{
  "n_experts": 40,
  "d_expert": 128,
  "balance_bias": false,
  "vocab_size": 6997,
  "norm": "rmsnorm",
  "tie_embeddings": "early",
  "beta1": 0.9
}
Below are experts of layer 3 (counted from 0) of a mixture-of-experts language model. Rows are named router (the router's row for the expert), up (a neuron's input weights, with its number), down (a neuron's output weights, with its number) and show model dimensions 0-127. Each number is 128 + 24 x the weight over its row's rms, rounded and kept within 0 to 255. Numbers have three digits each.
After each expert's rows: "comes before" lists some tokens at least twice as common just after its tokens as in all text. This comes from a sample of Wikipedia text that the model never trained on. Tokens count by the router's weight.

# expert 22
router:115131154094129169128139120096142096153125133097089173171136125161214123136156142154123039116099133124135102102106164116113137117123162097142146139139143101073138139101116133118156105169086124136124127087139122170151155127126137159125135110096118191145141120116123127156137138103134098169131140129135109137110102134145157136119116163141118128113117125145134106168124131117125151113117
up3:077125206139106179115138180121118099113134113107089120120129099115140100097123144120123121118161127131113121149108135124104150160123151103135103134111172108128123145113144102112158123141153130124126086116142127116110129130104074170097112131094133113117160127081074120158112110136139109158144181129131110106090117123134176102082118129130128123099092113144132136139156136135181169157127
down3:153123149097115055188157140153120142123128129097115136160124165077147120131114123201133074132062124136140145093134146098153102145092130158115119090162111116136126140145147149131117149142126148106154144111134126151135093155111114128168078139163148146183102132083143075134111123114156139156124134139128105125145094138120114125115114130132124125129108127141108149136101146113131140118102
up4:116125123162114143089136093117156153130185113117115126131115120143106115086126130118098150122107096121136134165137131132070108159111140166130074136129168130156142161086135114120109085135125182146136121113085130137160080104155168143155120166148119115083157100136148176130103105125135155132145104079164111078119157086109119136132094107150116135124158130144103138144107140124126124130116
down4:117123116139128097111074088108121155144134139125142135108144130110129117079160077120142132097156083125127147165147102161099119133136122162123122140088164121101136141143177158116099054116121157147079161124132131124174109110110147098136131161142109142122149148097111126110122108138148090145143129082104151104116161116112131144126132130112094143113159098099157179121085151094114137126112
up5:158120094095115129098154078106131146128153102133117122137103088123136110145112125122116097135114100120114095148135132105153140135095102134122156132150112087125136102086089144152145152156110083148111120120103096146143118124160116114129123158111146144074141155116113167166145123111119122114121088060133109119121115145151120196149103089192153084123088168130133100138113107147122132129124
down5:118126152108153119072143116091104126122145104106131127091156136130110114163109134103105076129122140166144107124129138124099189131144145136142110106162152129098098086166097147117141059129127128152090111141121194124132117127123180129156105129120133127122119148140132146137116131127148144109160128102080158144152096140092078168115128115116155111120129120089130143110114131090109155120073
up6:123091137163134136144126141169129095122147106116151114140118153146153143083087150112129118106157157167142155123154085117187115141133128160106086156118125096161088121112120151137125122106134150089148126116114145142133125135108118140099157070143102136117152098134121129134135072136123149093087109113110127100113147124089148110117139121090104124157129123062103130164154094128135175170155
down6:118120124113162132113161162120134098151133106078150126150114158127146159124140129127143067111101144137135134126153144163149127131117118158172115131134118129162113135117112147128110147128091162128133102082089138198140134172128139139127084057133133173091128108144117128150143111172133123100138137133119133100140117125136116132146145114124145139177160131074093127167133069083130137122155
comes before: " and", " which", " but", " the", " he", " who"

# expert 35
router:105135085123125188128167113128204149176123137129115100154113125188173131116160124143114039107127107113109112126120099121105136120132118132108135137105132123128115120109145138139137079169135126115117118129173114144179133110131123122097142139149131140129118143145095175151110124131143084117146116111128119104116132111091165149140115136115108099076160134119131141116153154091165116133142
up3:139107164137095168119146134116090152114168093102115135130133123136121137127091098124144129088171145163131121096101104127122144139126134140091121161156136136159150113112062126081093104101142144090161121139140177167114114132152122123115157114157140172142104151081166106119119110194147133117112130138124141131154154138122121131099170079144155137111077140107133150142165141132127142138132
down3:135103126146078143152126109136107134149152101136124160123137120133116144085101104083108159100122142141121130116146140107155116133145141136123103112118174121132104139112097155178163137136138107107175162107150179152158134150106140089162145068150133156153119143087117140142157088158123145128129085138141158123114098126106117084105143139160137160145099138113139126164138101121114109183182
up4:153134137086104147117116129110104106110171099127157148137108122193123096146160152087145141149129114148123111130121111112139135076130145118128101148129148136133118154109156151098048129107123103103166150159119113112120078166142125132117145132088096127078152109096121155091130120111140126135170114129098149157130114114132118133107151088096151131136101119171183143104113123170132145102118
down4:114114110134134142125140138065109135132143091144119145087148114155130134116143132119142141123135117138122104096099101136134140162135088099187107120148179125119130098087141108105132110139135097098181130126123124113118153066094142101143121098151111159128130118122169132107119137136132146183138125102137135142075095115105139121132144144177115181137112153170102132115083089109166173120136
up5:137119184136107123165098108121081094140089173101109120100170121113123121160139125132088132132079101150118151131109103137124091136094115115143108146111117131117144138130165112118117117140125151105137110088154134115175139141124134147156120163129136130145139135131142132132090168138178175100146107120125059105107115133104154155144118144129118079148078142112130170137136089134146095078139
down5:113144136118151132153119099108164109123100183111092120102107140119084142154122120089126140118139114140131124115111102138130170078099108134130117104143143126113178120119172109141133135174110132138139156087134146150127158106090123113115149166124116131125106145121091146111163132096106172158133088142148141054141138136118134170103185112151138118141092151099136142111103106108152132089084
up6:170165155156142116111099106089128149135141165116150127103118161130138144127179131144092131112087116139134090132121139049117107105094141143106161155138155118117106115090102131108167105123123086130136114152140140115148110167096136094104115139124146126087120177152132170124137178142155118131134126091143095121146107085110162163144131123130102161140149137111169153133155104159139125151125
down6:115155164103134179138125202145123086129136145151123141119086131139148133114125108091112163130106140100156177123147139100147127184124169124183102142153127104121123146106096142144144089138124151114148123106136128088110169127145128085113110123092137111128079100125108120120120165106141162114141143103077170100173127139137127136124160131151144087117147103118127129153111156097114127117129
comes before: " in", " by", " to", " as", " the", " on"

# expert 31
router:104139154096108150150131161131176145180159130158109144146095134150188134142185135142093050144179145088146173134139107107139122109136150128140136163116109127137125108092150139131112119186120137107116129134130137122156132136118114096119174081091141165142144131101108134149108124126115102102109105135109107167131148134127134150190101145122112107112150144120148128139125152133143134136105
up3:119104118118103147131099107167163114127062136116121104125142146132159115084129151136136124160157143153101158087123077143115172121119147187137153119099119124130113145096140077149109116126183128153117113153149081120128131146142134147081107132161164133085116159128109126102123115099136109151131139168117114112127095078103118134147131152090112124145142160107089119125133107119166146171136
down3:141187119118128113111110136131136118119139096148136081139179141106139128100112149115100126129155116159127147108128137166129080097116159172131103111113141150177101126133147072149121139125129149120095124135130096141094120109090118075110119143115127141163157136155142182153113173176149131102136081087134147145128130112135106136152114108170063136122178138138124135146134132109126109124104
up4:159103160124111138134114127147158097130121146150139132118079162153156121108137132164120127118115117148124150110143190122112133099149147161143175153161110123085135125110141080151134146094147098124147132112175142118128144108112117116134146144125141130130145161139130105136171106116110162146106184190120098118135055114097131136137113171124100165113082163089114117133111161142119128151112
down4:123128123130151103146124100131158119104116146135118144119210151083145112096125156125116142125102144095140141122135187147145119088093135134154142110100148116118139136145129130144123165160149136176130071137140114111156105139118112118159133136143146092131141157126100149125164118113077109135108151076184140153118136129173137096133104073144096133132119149160091108136139132133069126123147
up5:135133169132107118112143165132111102147180181108100122137114144143145122122110136124084136141157133142140140146077100135138194136131122129109108130093140099098165090037141133073121127127134125125148128155116138136110077136165099161123131135083132110132140141141089129114104099138139120120109121140134115143120124094121110116144117128124120119144114100089087099111100087104129169118173
down5:084116142134133132135154117117112156135162142134131156143129132121123154154141105105173137102101152142108078141124132139137101117119168170143110165114103145180157129122105109100149149093146118126126149120176107125169151128133132108139132163133102163158155121120123112126169128130121114137158141120155110146103091082109112165082096185137108098118119165197115099109112149103121083148146
up6:109147130131161155151115118139154099112137105099101107134124112155139102135108133139108139147154125156109116173109174094121109107118110078154132130166161073143125133125132111116072126102150160133128136082086127122112137152153131174104150142156129147108108127053087139170140144143114140115116129104128169171093183137111126105156169105143122149147126107145095142116128093131134126099140
down6:127101151104076162140123163148108129092099131144102086142171132125133137102110117128091090136100146139118136126132135146089164171134148136113111154145167139106154109164118120125099138153128132136174167117114151117095069138165122121113122104110148116160113111137122131136115094177076098151128142138155145111158135127150114085094129119151120159107101090116115130147115174141143151175088
comes before: " |", "′", "4", ";", "7", "6"

# expert 34
router:122157121112141176174137158113148128166112126139115121174145112170189117105180138142101042108111177093165139130070099119163126137142140109129120142126099098111117124084140107134143099152119166129095121129142160108130123118131121108154182111113133170148143101111133132135152140146111169133125140149111136140132195104124140132124117132116115132106118144140141117147161131127113122139135
up3:130147117128113123140135089084120160125106107138101149127139143139144088140117104126134117119159088125110143154136115141143139143088101136113136166075130133140153185118121150103154167104103129151122147145148117156130160099160144102131113091163151135105133134107172155114094147125112166125134154119207159104109131120142114144163136093148201109143103170126108153131112132164134114090143
down3:126140156140153125127087113152091128163150122110112133107107153115133118114128115123149145155164122102123134184129117141148159109131065086170128178101098139153163131103093133122088107101137112115160141102122164140116115164127088140100104117115176131147135153130123142113067119080126126123143144128083104131137121109082130169136116134118080159103118097101108138124130114152161137122087
up4:114127150160075156150187127118109159130148134065097169098129072159136136100103121103138118133149127118145151139125143095130169125124103153095158145103137108138083091110118142130117138112120132139123132119120138099115130137165164123124139119153116088142156101128153161111133169128094115106131176131151137077098112108144116101128119126119092153082077152124094121108165136121137169135150
down4:099111160150083091159162116145083096097096115135149103118100160083162129124133111138166125136154145111153112119149202157140113130154164134085130105094139134163122137106122135101155106121112131121133135156139147162120103108127130126107101139115152125120119112115129138200136113127155091098122087135114132051151147151155092131115145145146118111091137124112124088140145158120130125121113
up5:128129131110112129158157120124162143099140139116129132142115103181112180145112092110130109102164150145149099088155122149117155113113185184121105147150154112145121125112134092136138109133104147155147106123125127091119128106079151145117126122177121082112101119148136172082146112120078129131140150085144169123112117164088151133133148118116132178113145170129168101109100098104125112115123
down5:125124141160095107162124151117101094110122110121096131142155147129134170163116086140128115153141129093151112122141128119109137171074112124121110093114158138144145157109131148143147104098134153136155130130121159105175140170099143092095105173162128089176120097086144165102108099103127147090101102121127129119138129118136122082104156120128100162096115160090157156169156125125136101100128
up6:130109110107154134160108135115132132120141154127127119158125094115127099156171115125123152110142151133122163136143115096136118141163106111127112136122089150106132141117136174125099149126150118090062138119094179179142152108099088162159130113103082134150140104104121096156131073142076082094168113085102125152093142118131115114169102115129148129134164095096148143152152127136132117138124
down6:116102138130130089148158169125106124079118125138089127145128160093139131149103145196116100165138165113109111121105143085160116105095091119135136108161136121143144130118147131137141171123109164145118141128153144149118111136114142092178102138131143116120115101089175138159138099152118113115129183128134152142145122121184099109103134143150110081106137162133126145136105165159157081111098
comes before: " |", "–19", "1", "),", "7", "4"

# expert 3
router:119129138102113164132106137144184103199131171097151139166125138142187101121144191129119076109163088123149134094131138122109128130130132137137147118112139153148089131101120149103134124130139113121105140096154102149169124145135105120123193102117127163146146099126065124184124121120136092122129122138114124158134153154131173103135097161113144116132125091143114125120137096124125122128148
up8:099135182119073166151155125165117133131144113130144122131149149133128080128110143114140115122163144121115153106134100170107159105082111152123133118116144137095128139130155144107150134127157113097149124151123105135184119106104152138174175067143158149170088143098111116190117114127117153128131113115124144077147123133096143104128145081113115130139158131127121105157110103182133149145128
down8:121075128137127144146145089107103100122157172088143101117081142121134097131123066137134147124100109129089119127109145114169139121127149185116127131134072121128107103082110103174122125065112120094150104162143143120159122081122150120148145093131153129171136137141096112147138112099116122156126112153158160141103125091136103129130105123093107116100154129148133155122084123138118124114098
up9:143151121110139145158133153149146159161128137107122148123158147135171106090101101119119112145131120122126112143139142174117128140071137110158127133121133089149152143148094102086110148130149136110105119108149183110128161106151155164107193099160116128102140112124083129152129128135059137106142168131142110183136137107129126137141134101133160158107093148083101132089140090140125095151116
down9:144136130081146148156136143130131098145161129112149161120128130159115136154112159106121152105127077072087086152127105165139109143045121152167129147161123118142129111122096117127117100077127122155142107116118110134067174156130125098100090148112128170143122115183138120110126151115109135099111123120134119124065128124134121152127145124145159112108102156140163114122118127121149149157133
up10:109138162131102123141157124116099105107096112125091152130124164120128129083108169106089103151121116112116089100128067098107143111091112150114153158161148143133085095128115108140118116100151148106143154117119121112176104134113158164102150111108124128155169096102088166152178112130141137180126119128126091114119121096135135126090117143119134120066126144129127167096119144133151168147132
down10:100119133139146121099105068139112194157079108135145156121161154095112118130161110129110073153091118119147141163124112126156128148120102098145146130100124151134146143175133140113130160144142176135155128121108138119119107083117147136118137129117148060125185106092136107112102154180164167105125134113101141124134138144110131064127120126138158134144120134121105127105152122133129140101161
up11:137135107171154125100119137150113161139147156129102157139193147125124144112165153110098111116145108118136096104116126143094160094140105136119112124152129091131156122122100145137156146098116169155140105135165117144116141129119128095137134120119110106115066166119126129125164140104150121132126073137127172096139114133153116111176121118128103126110160184142119125146132112128086100190197
down11:152131160091133118115134152136098159128125155149122162124142157138152122108164133126127117137123102131136144104076111175153123133117153123061108101113141124154137123135118124110151158114096105123152140084144181148101148119188103128124139108156170079135147124110076122112129112108123190115136122173140094130132114132131191111139083135097127130155168142150137115128125091123108111157148
comes before: "\n", " The", " In", " He", " It", " This"

# expert 37
router:144139123097158170121093134107167106118110164144117136179119176160161103122160113166114035124155153105158094131087133101124114104102143158109171163116111116111125115135141122141133119140109118121136133126115147137183131148145109140121158134104130164145146133114088117155096134142112147121098077125110130130113163105140160140155109133152116131134129099158165105141132118077118122116161
up3:148113141142116168130131153139132137128130073088156133124091131126138144100111138134100113136146141147137090122102126075139120111123108158117154151087125148156034127126139105138088120136170097151142140172167169121129129089151141137128139122106124166122111068147105124119135096092133105155142129141142106138122138104136153093080115122145149117116107069099120127132133135123157179118124
down3:100153153129128102165115111100161137141131136156157128138121154160150137080109110170155153077127154147166113139134077095132125090106162139105140113135138152156123159101137125135129072149122154144125150140149133131156153110137145098113087126147105083133152103149170132133118153124147118105119073127103146126143138119154163144095106176096132118115174133101146158147130123093127127116065
up4:162127143152112152127185129146110102107101112149080132105125103116119109112103113107089114100086117117124110150103069160131137133135120128099136178165134143114149151127097110126089142101157123155146136134165114098132119119081109098130155127131095153114082139120175113112152107152118175131146130108127127124133131175123112141108115152157146145153082127142102086128094140066165124105138
down4:077111086171174120113106098102104162106133108133145121101164108143174175126100110100116114126141102123073117153121135153113130133166081111123134124148141126114093137100151166117132151114139121125110161124122109100115131139158113117137151103130105150092139129137154081169088125140121120142118132179110146128149143138167114124089127130109136124132134161132066145120097113188165126148100
up5:153096074089154147129139140091151125133101156159130132125176130104119133152132085074143113133131118147113124119096115108146150105111121147105133075151110095118113109140132147112127090163120153110109109148149065135160119093113090119132148118134160134144137108102093131150108131115089084161099156165127135132145137142127138125086120154133182109059114120124149108111154139117104131115091
down5:134127093117132097154092105146137148116091139124122132113143129116149117140135155164176088123115084150114110134156096132166151129174154117103138151121171131114106118157134084131125125094131124102181057135113115145136122131108114144105116132133130137129086115102191110106156088147143062123146135070114129143148109135106123133137119108145115144136101142149111135150081182146107113152126
up6:139064084105087137115151119111180150140143116084110145109124129160125166160178098105142118101084162092137118149128143181159145122110137128149111162173133118092107107111162131132155121150104150140134166128132111114151141115113134127120143154088104148103104116132100119144111125129112124150126125097135111135138141136185102160107151105120072097147152144107125099122140108091108139142084
down6:080138118130122153118164137112157183158125121117176130149127112125137182101116125125116173143117100106131148096137133119148117132127164146132138087120119151168142164159105148126111100152146142132120140114091128124164127085163136145103080145098132089103170096126138134103148117154102110143150112101132136116121124156147137138184095109092114121120130128099149117142140120033148138104127
comes before: " by", " to", " of", " in", " with", " and"

# expert 19
router:101156137121131169160097069138163099177132163143129150150120137130174117142117136114125064147119121119146114128110132121094163122154160157121127137102092135110101113080116113115153122134092105110133115139148128142173128121143115100133177125117136178145116125141085108150142141128115144124107090134138135130163115105146204164139116150147108101096147116132140156157101135127135091100171
up3:108107100126128115065114132101175131113124176148123135134089142136131150145148112106125118124063121112146125122166109109089125091132126170144154151150123163111113114149149113158134136119088112117151141104105086152104140131128155102159151127129166164149087126122131154135133103092139173094121102085109120138133120092097105165154126152125123121134165132093119130151117113121102202107153
down3:139116105099155140110119112096126114131141133114111110122145168138096109138120081101167158132128104120160133134147121081125130057116122125105161120136104124144111129110098122170126131106119083099116129110146145164119158150144150121131110122122113108087168131085109166141103086179122126105122150108109120072134115145121120157147155126148128153123121142035140153133118103144161145109088
up4:126149138179161152121141104124133136125085136158118167116155142080108091116143137116133123124121156120149134137146135145126169124132131141137114113161143160126118150141105153144148173129116133122130164091153110154119146150124102101159112149080149184123131146148125139122128142129138151112107091154142130101129125157143154173139100123093165176156088097106176195176133098139171126103106
down4:134086119140145133181113152149111148126140128117108121125140076119128141175119190131121149114132166131132110127177093112099116131148094130135113122123127140117127147124154113089098110121101131134154138158108177137149105128107213152118103146108097126130128112171109106129116086136112129129126120106107100152100111148123198073137136172112146110152105127139114150102116118123175098124117
up5:126057077149126141096111123143143132131128148127119124126118118112110125159104094137149109115126109158148106146172179065112130128106143103135102107130086116139142077098106114134136089142114112094089107153096114136107166172127116088133146112138135150120152116106090144096115124119097082143138124113126168141132120146152075158130120116111103133150144165098095107106105138125078145144143
down5:143161112160119204145107129103118150119140079123120124129127116136123111121144133094130128141146102096135098162116125154090086092119138104103095132134116121137165098145106170149095160145144072147117144122147100095166110133134145124125143120146156100124094117163116151124110184122163169110105172146105157150105157109143132115163146135134112116132121114127116068132177098161130107134120
up6:146126109138089166075126120138156113160118163167144118130068152093121114159107143113154113146102092163132098151122136115149141138109165105152173151147122141131115122106095142137138118128111131112152133156117061114123181099152110105149189107121108167094128148109148122133143153103139119097110116097143142099153134141150086190134137151119157107135101143102143129119105109120112128099137
down6:129141105144134144120107081113072134134137105122096089096122134132110129127107143087129145118107197139113131105116113146091142168114135116084141124178127148111106108130155151130115134137159118102119173114089131095119119174115119140105128127159144102133162125174084123103114140155082134147097116121121102139139089096100110123184141101147161168145130097140124071117161117117144132121116
comes before: "\n", " ", " —", " 0", " was", " is"

# expert 36
router:082120185133146148156124155130166108201097132096112159195111139174182137127134167128102061120112137107140133110103133134123124148142131149131135141086122139145093123126107154152167116124120109130181135104126101139177144112180123134145181104120129153156117137132116129177113138138131138130126115118125103160142128111126140127137098137124117151136149159167114104130130125127115119145163
up3:091126161115113147141149141149121131135126142124087115161117136134129113123103147109101116134078167113116117132105159164140161115147119159083113184113163106145105072111135116163140107118150157094151148141144144132111118135158102116126134109100112149152136049089102113113120167119141102137111102102115131132144119149115079094132119106172112085130090135092133136155147145139096135180118
down3:146110126139146133112142150064119142131149120134140115122143132139147117111165143172139126123114114153173145158114153106104114134112157058104133093099071071078109107131068142126107146157158120117110128129133124091128105117138104123101152106138103111122129160138122146136124118147152145086109118115107150158172204115169164148087121100133163132115150135122118116111128133137139111112137
up4:132104089109117110099119157137141140119160164138126124130147128119129109144140133126109120152118113105151156098113105152143149153101095147123127105145118069084136149128111174140156125090105074129129158146149117127132169121133146116113122128141152133106131104139091141117130096145155113122158175136130085151092123175201168127199159150152115115183109091140147145124127145114120112119153
down4:162142142134135115074151086134153182156103156108113155150117155122142143156118122142121105109071182109167122084155095119113117173150165146099148112116143104123160141117166116168173132136091113130112101149114092109170111142118110136120110140134158133137127161117087110148082133135138112128145095158110108137098176115104166149117148126128150111128140140129140114105106171118150113136137
up5:095137165088171147141138122152118127131086132125185186149114156156139110108162145133082116126101135146124095158146103065133100121135129112133133140137093125147109160116061158080130112173139168126113129125129115148132166116097099137125125120145097147173118159138103112146150115096166132123190111134108083142138088115128138110116138091119110124149129113136103111120105121149121129129127
down5:121152089122145165143149158143112104122148138131144133119108117123089117145104090127146118131129115128097113115133140135103128123122137132126100113133132138131116098116142186148106156138127174143146142170143114114128097113118106109176128104165112095175087129166152111176116144133173117130157129203143097131145096114199130140150182105130145091160118102126149096112117160094118144153105
up6:149113109133160115132147085110159157106158113159144107104133137166125120138156113120163134126103133139128144182135120128101133116141137133154200135178143134098140133100129114131136088142092139150110143119081094131134110122098123102141122106133135167067122160147145095127147127119125125164165080121142121145156161182083152164155118130149120165123152136123182125115096139111106114113162
down6:085149144104138102153148117174105152163147141145113088131089147165081095112101156145124138154162152150128119118113116134154163110154134118124153149058093101140153169179159145111148145144100122142120153090119152117115095169123096114082171101127122156137141158104133098143151139125146166128139118087132129114080114122115147130143139144159119146137136163141127131150139106107136157141158
comes before: " |", "\n", " is", ")", " =", " The"

# expert 1
router:141157115145141174158147141138150152141094166085098179160165135174185078161147114135119037110113150083144136124141136119152136133138139130135132157125126148125121126086126152142156107149124105122099140128125111110133113135143100126142190121097116141108153131127097135167131144131143114129124108135120121144151132110143171140177135129147132124164152166139156125109096149132137136092167
up8:083119134063163136101137163160099118142141155089136129113133150135138096109084076102146119115189087107143139110121141120134166190131134074099145155127083113123128108143155135137137152078131138130161156091120146154158120129110117159138158150150146119134127098156135131156101093152120131083139118137074153123112130125123150128130139128110091150144147117140131109126132135105138087140112
down8:134074088093114087089158123129107147135115117140116137104095146143176148132107155134111140153126077137152123158109119103081138135132122136112149132110169161131087134132114101150091155094159156139134127089140101127113108123139127136123101131116109141086123123142099148122124138145129185059127142123106173103145111117114150158112126099170175137119154158134098110099176133109166117128123
up9:141145125147137157127136113128175114124108116150150156098116152081127097161156124108118122133154154121133102135131150122153148154145133104122134175115151121134166128098116120103072131136127126136075097129120105179091099099159103060147143143123103188140150086143125105129141130098126121123145124111122122135144113139153109154139133099134137121134069124134112118198108091131146097120186
down9:141120130160134127135114110129117096106144105122156117134160123135171142107126097094146137100162148115089091139125076141115123139167124128158136140112140140112198099140167137173168143157099141142143112132098105154126135148159118131132090147123125136127066116167119170148178129126126134142072135124133189120103149126137126163157119121159117114124089127100175142133131130184139154129134
up10:115116126112089122079144150131119138146090129120170132134108143178150126133160134134125113146102098144131095096119144164093122155151118131156117122152079139116131121065150153164125144136112095104130117133121111093155129117175140111133146136101108141150136124143193104096103122111116151092101108116143120121054113084112068118125109129170107108123145136127122137103163134111100119085120
down10:142094118124125117086119134151114131130107105165124124116102107116118131108123116158105102110118140119133143125126129146142146112119105097151120158121139091100151126166101163143139126144133114164131159148129135145073132182140152169155115123125108101105162098106099172165130135177132152086095150124153144100114183153178137092130139099130140131111126159123095120105152179199105117159108
up11:109118142164120127144159115095144124142147147139103126121122171146146107114111154139081152116157139198158117072111095141169129150106123124127143153107158120110120151167114184089142159111134123141141116117133174115100102090121105132086125126136117123083138108105102119153125096109141173129122105090117096153123137115120162117088117145103101082121113083117111135144119125161181149130135
down11:115149177123114095144136132113146130191154180137133155124137143161119103160158122128164134128143122136137069098119133095115131116120133110157088138083080120111136165101105117103126171095068103087138140098150136160154129117098106124109124132142120169135111125120135136143143139072127099113122122132142136128138136077134103121171147136132110124084164111157127146143131119078156126162118
comes before: "\n", " The", " He", " In", " It", " This"

# expert 26
router:132129113125142174115137165124202116180122160137115105157121093165195143124160146106126027119132146122123117112103128114105125184135141133124131151126131150120119121094124133092147146150124134122109129116137146142182135140140130122112191089116133124125131135113102115171140134141128146114140051108146122137135151120123166152133128140144110134128123129119134144157119100123127121131168
up4:114128116112192121135113118113133146123123109144105106123104138138126120142113148092137120110111120159144120093113134122133070124128131149162153169130141119131103171137106131121088134154145069095094080135122132092122141096173094121132109109102152128107154160163133111163162150106080128142115133153108066129110129108124145121115129187092121098137175107144152129124109133182163158126118
down4:121110123130083104111150125120132152159115140142133121115122123149106166160104127082124127157168132119144155103133141153151134134147161114131090086102145133146157108149123160128160155125119122106129134120134128119128137134129152120154151118153122150063049164076116120122107161185120161138091127105167113106159155106099156129123111132135123168119084167090152136101100137137132080159120
up5:110107091138121139174103094126109165124129109120106098140105125179145148056115150094112128112126160109160133120149125153111131135135172137133147140142150141129121140151163110130179122153161143117147146110139090122121095108147157146121080096154090130148142160138168144099139125125125142151145136105132090117101119148128131138139112121111163163111112170150139119125183076175132172098156
down5:093102085103143132140081101134162080168119127136142107106092099115134130117138129144104154096113130111135116096173114131129097159125093145120143098123119167142147166177152087142111082122120112081127129123122118081131087119132150107131110126154079127152115164149128073142159131126104133120128152143090076125113161109126104149096119116094160145125133135144131149140151111154114139137178
up6:123150139139130129092120119129116152141137136136141192124149154129069122122140144189123124061125126127123118111079124135142054127102164107118142151128173135153102141114117134125139136116150123155165172122118116175127108083107177115149119120131127135117097145112161145129123063153093147129105131121127125086156132110124131140110129128101108130159071141093120144116137138154155094106137
down6:108119167138153119135121157122156136107123127149137136179136123179168095102113102137128120141109098155113101150127136111139133072129093076105135130131158159099113120191133119163129148146134087112102134107114124101136113140148112121105113128089182121119166157146134129184155150178163133104103104126153172151142138117108133127125081174107134115160128158133128157146139124121109145146094
up7:114135126097137134164072120114124123141120133139077098104140107157098114139127130108114126120146147076090125132064115102128082121122097145149131146137160106118132128157122151131100146138109107110156159133152118154112160113105117122117135130141131147146115138186123109137117133152123122151159138170069129094177127068109164136116119162152136119078119113171151137108115181134139084103117
down7:092148127120121145123134171129137116092067158152125131081126098138104168154116108117113139101126127094121109124131109161092119126147129155104154118144116080132135121125199092157104190102140160151142126110109093128165155147132163149066108101134121096143067112146112139157130119107138123126142145168126127099135183141134129119122101137124166130107141128111139128133134093115101143128158
comes before: "-", "|", "\n", "The", "In", "==="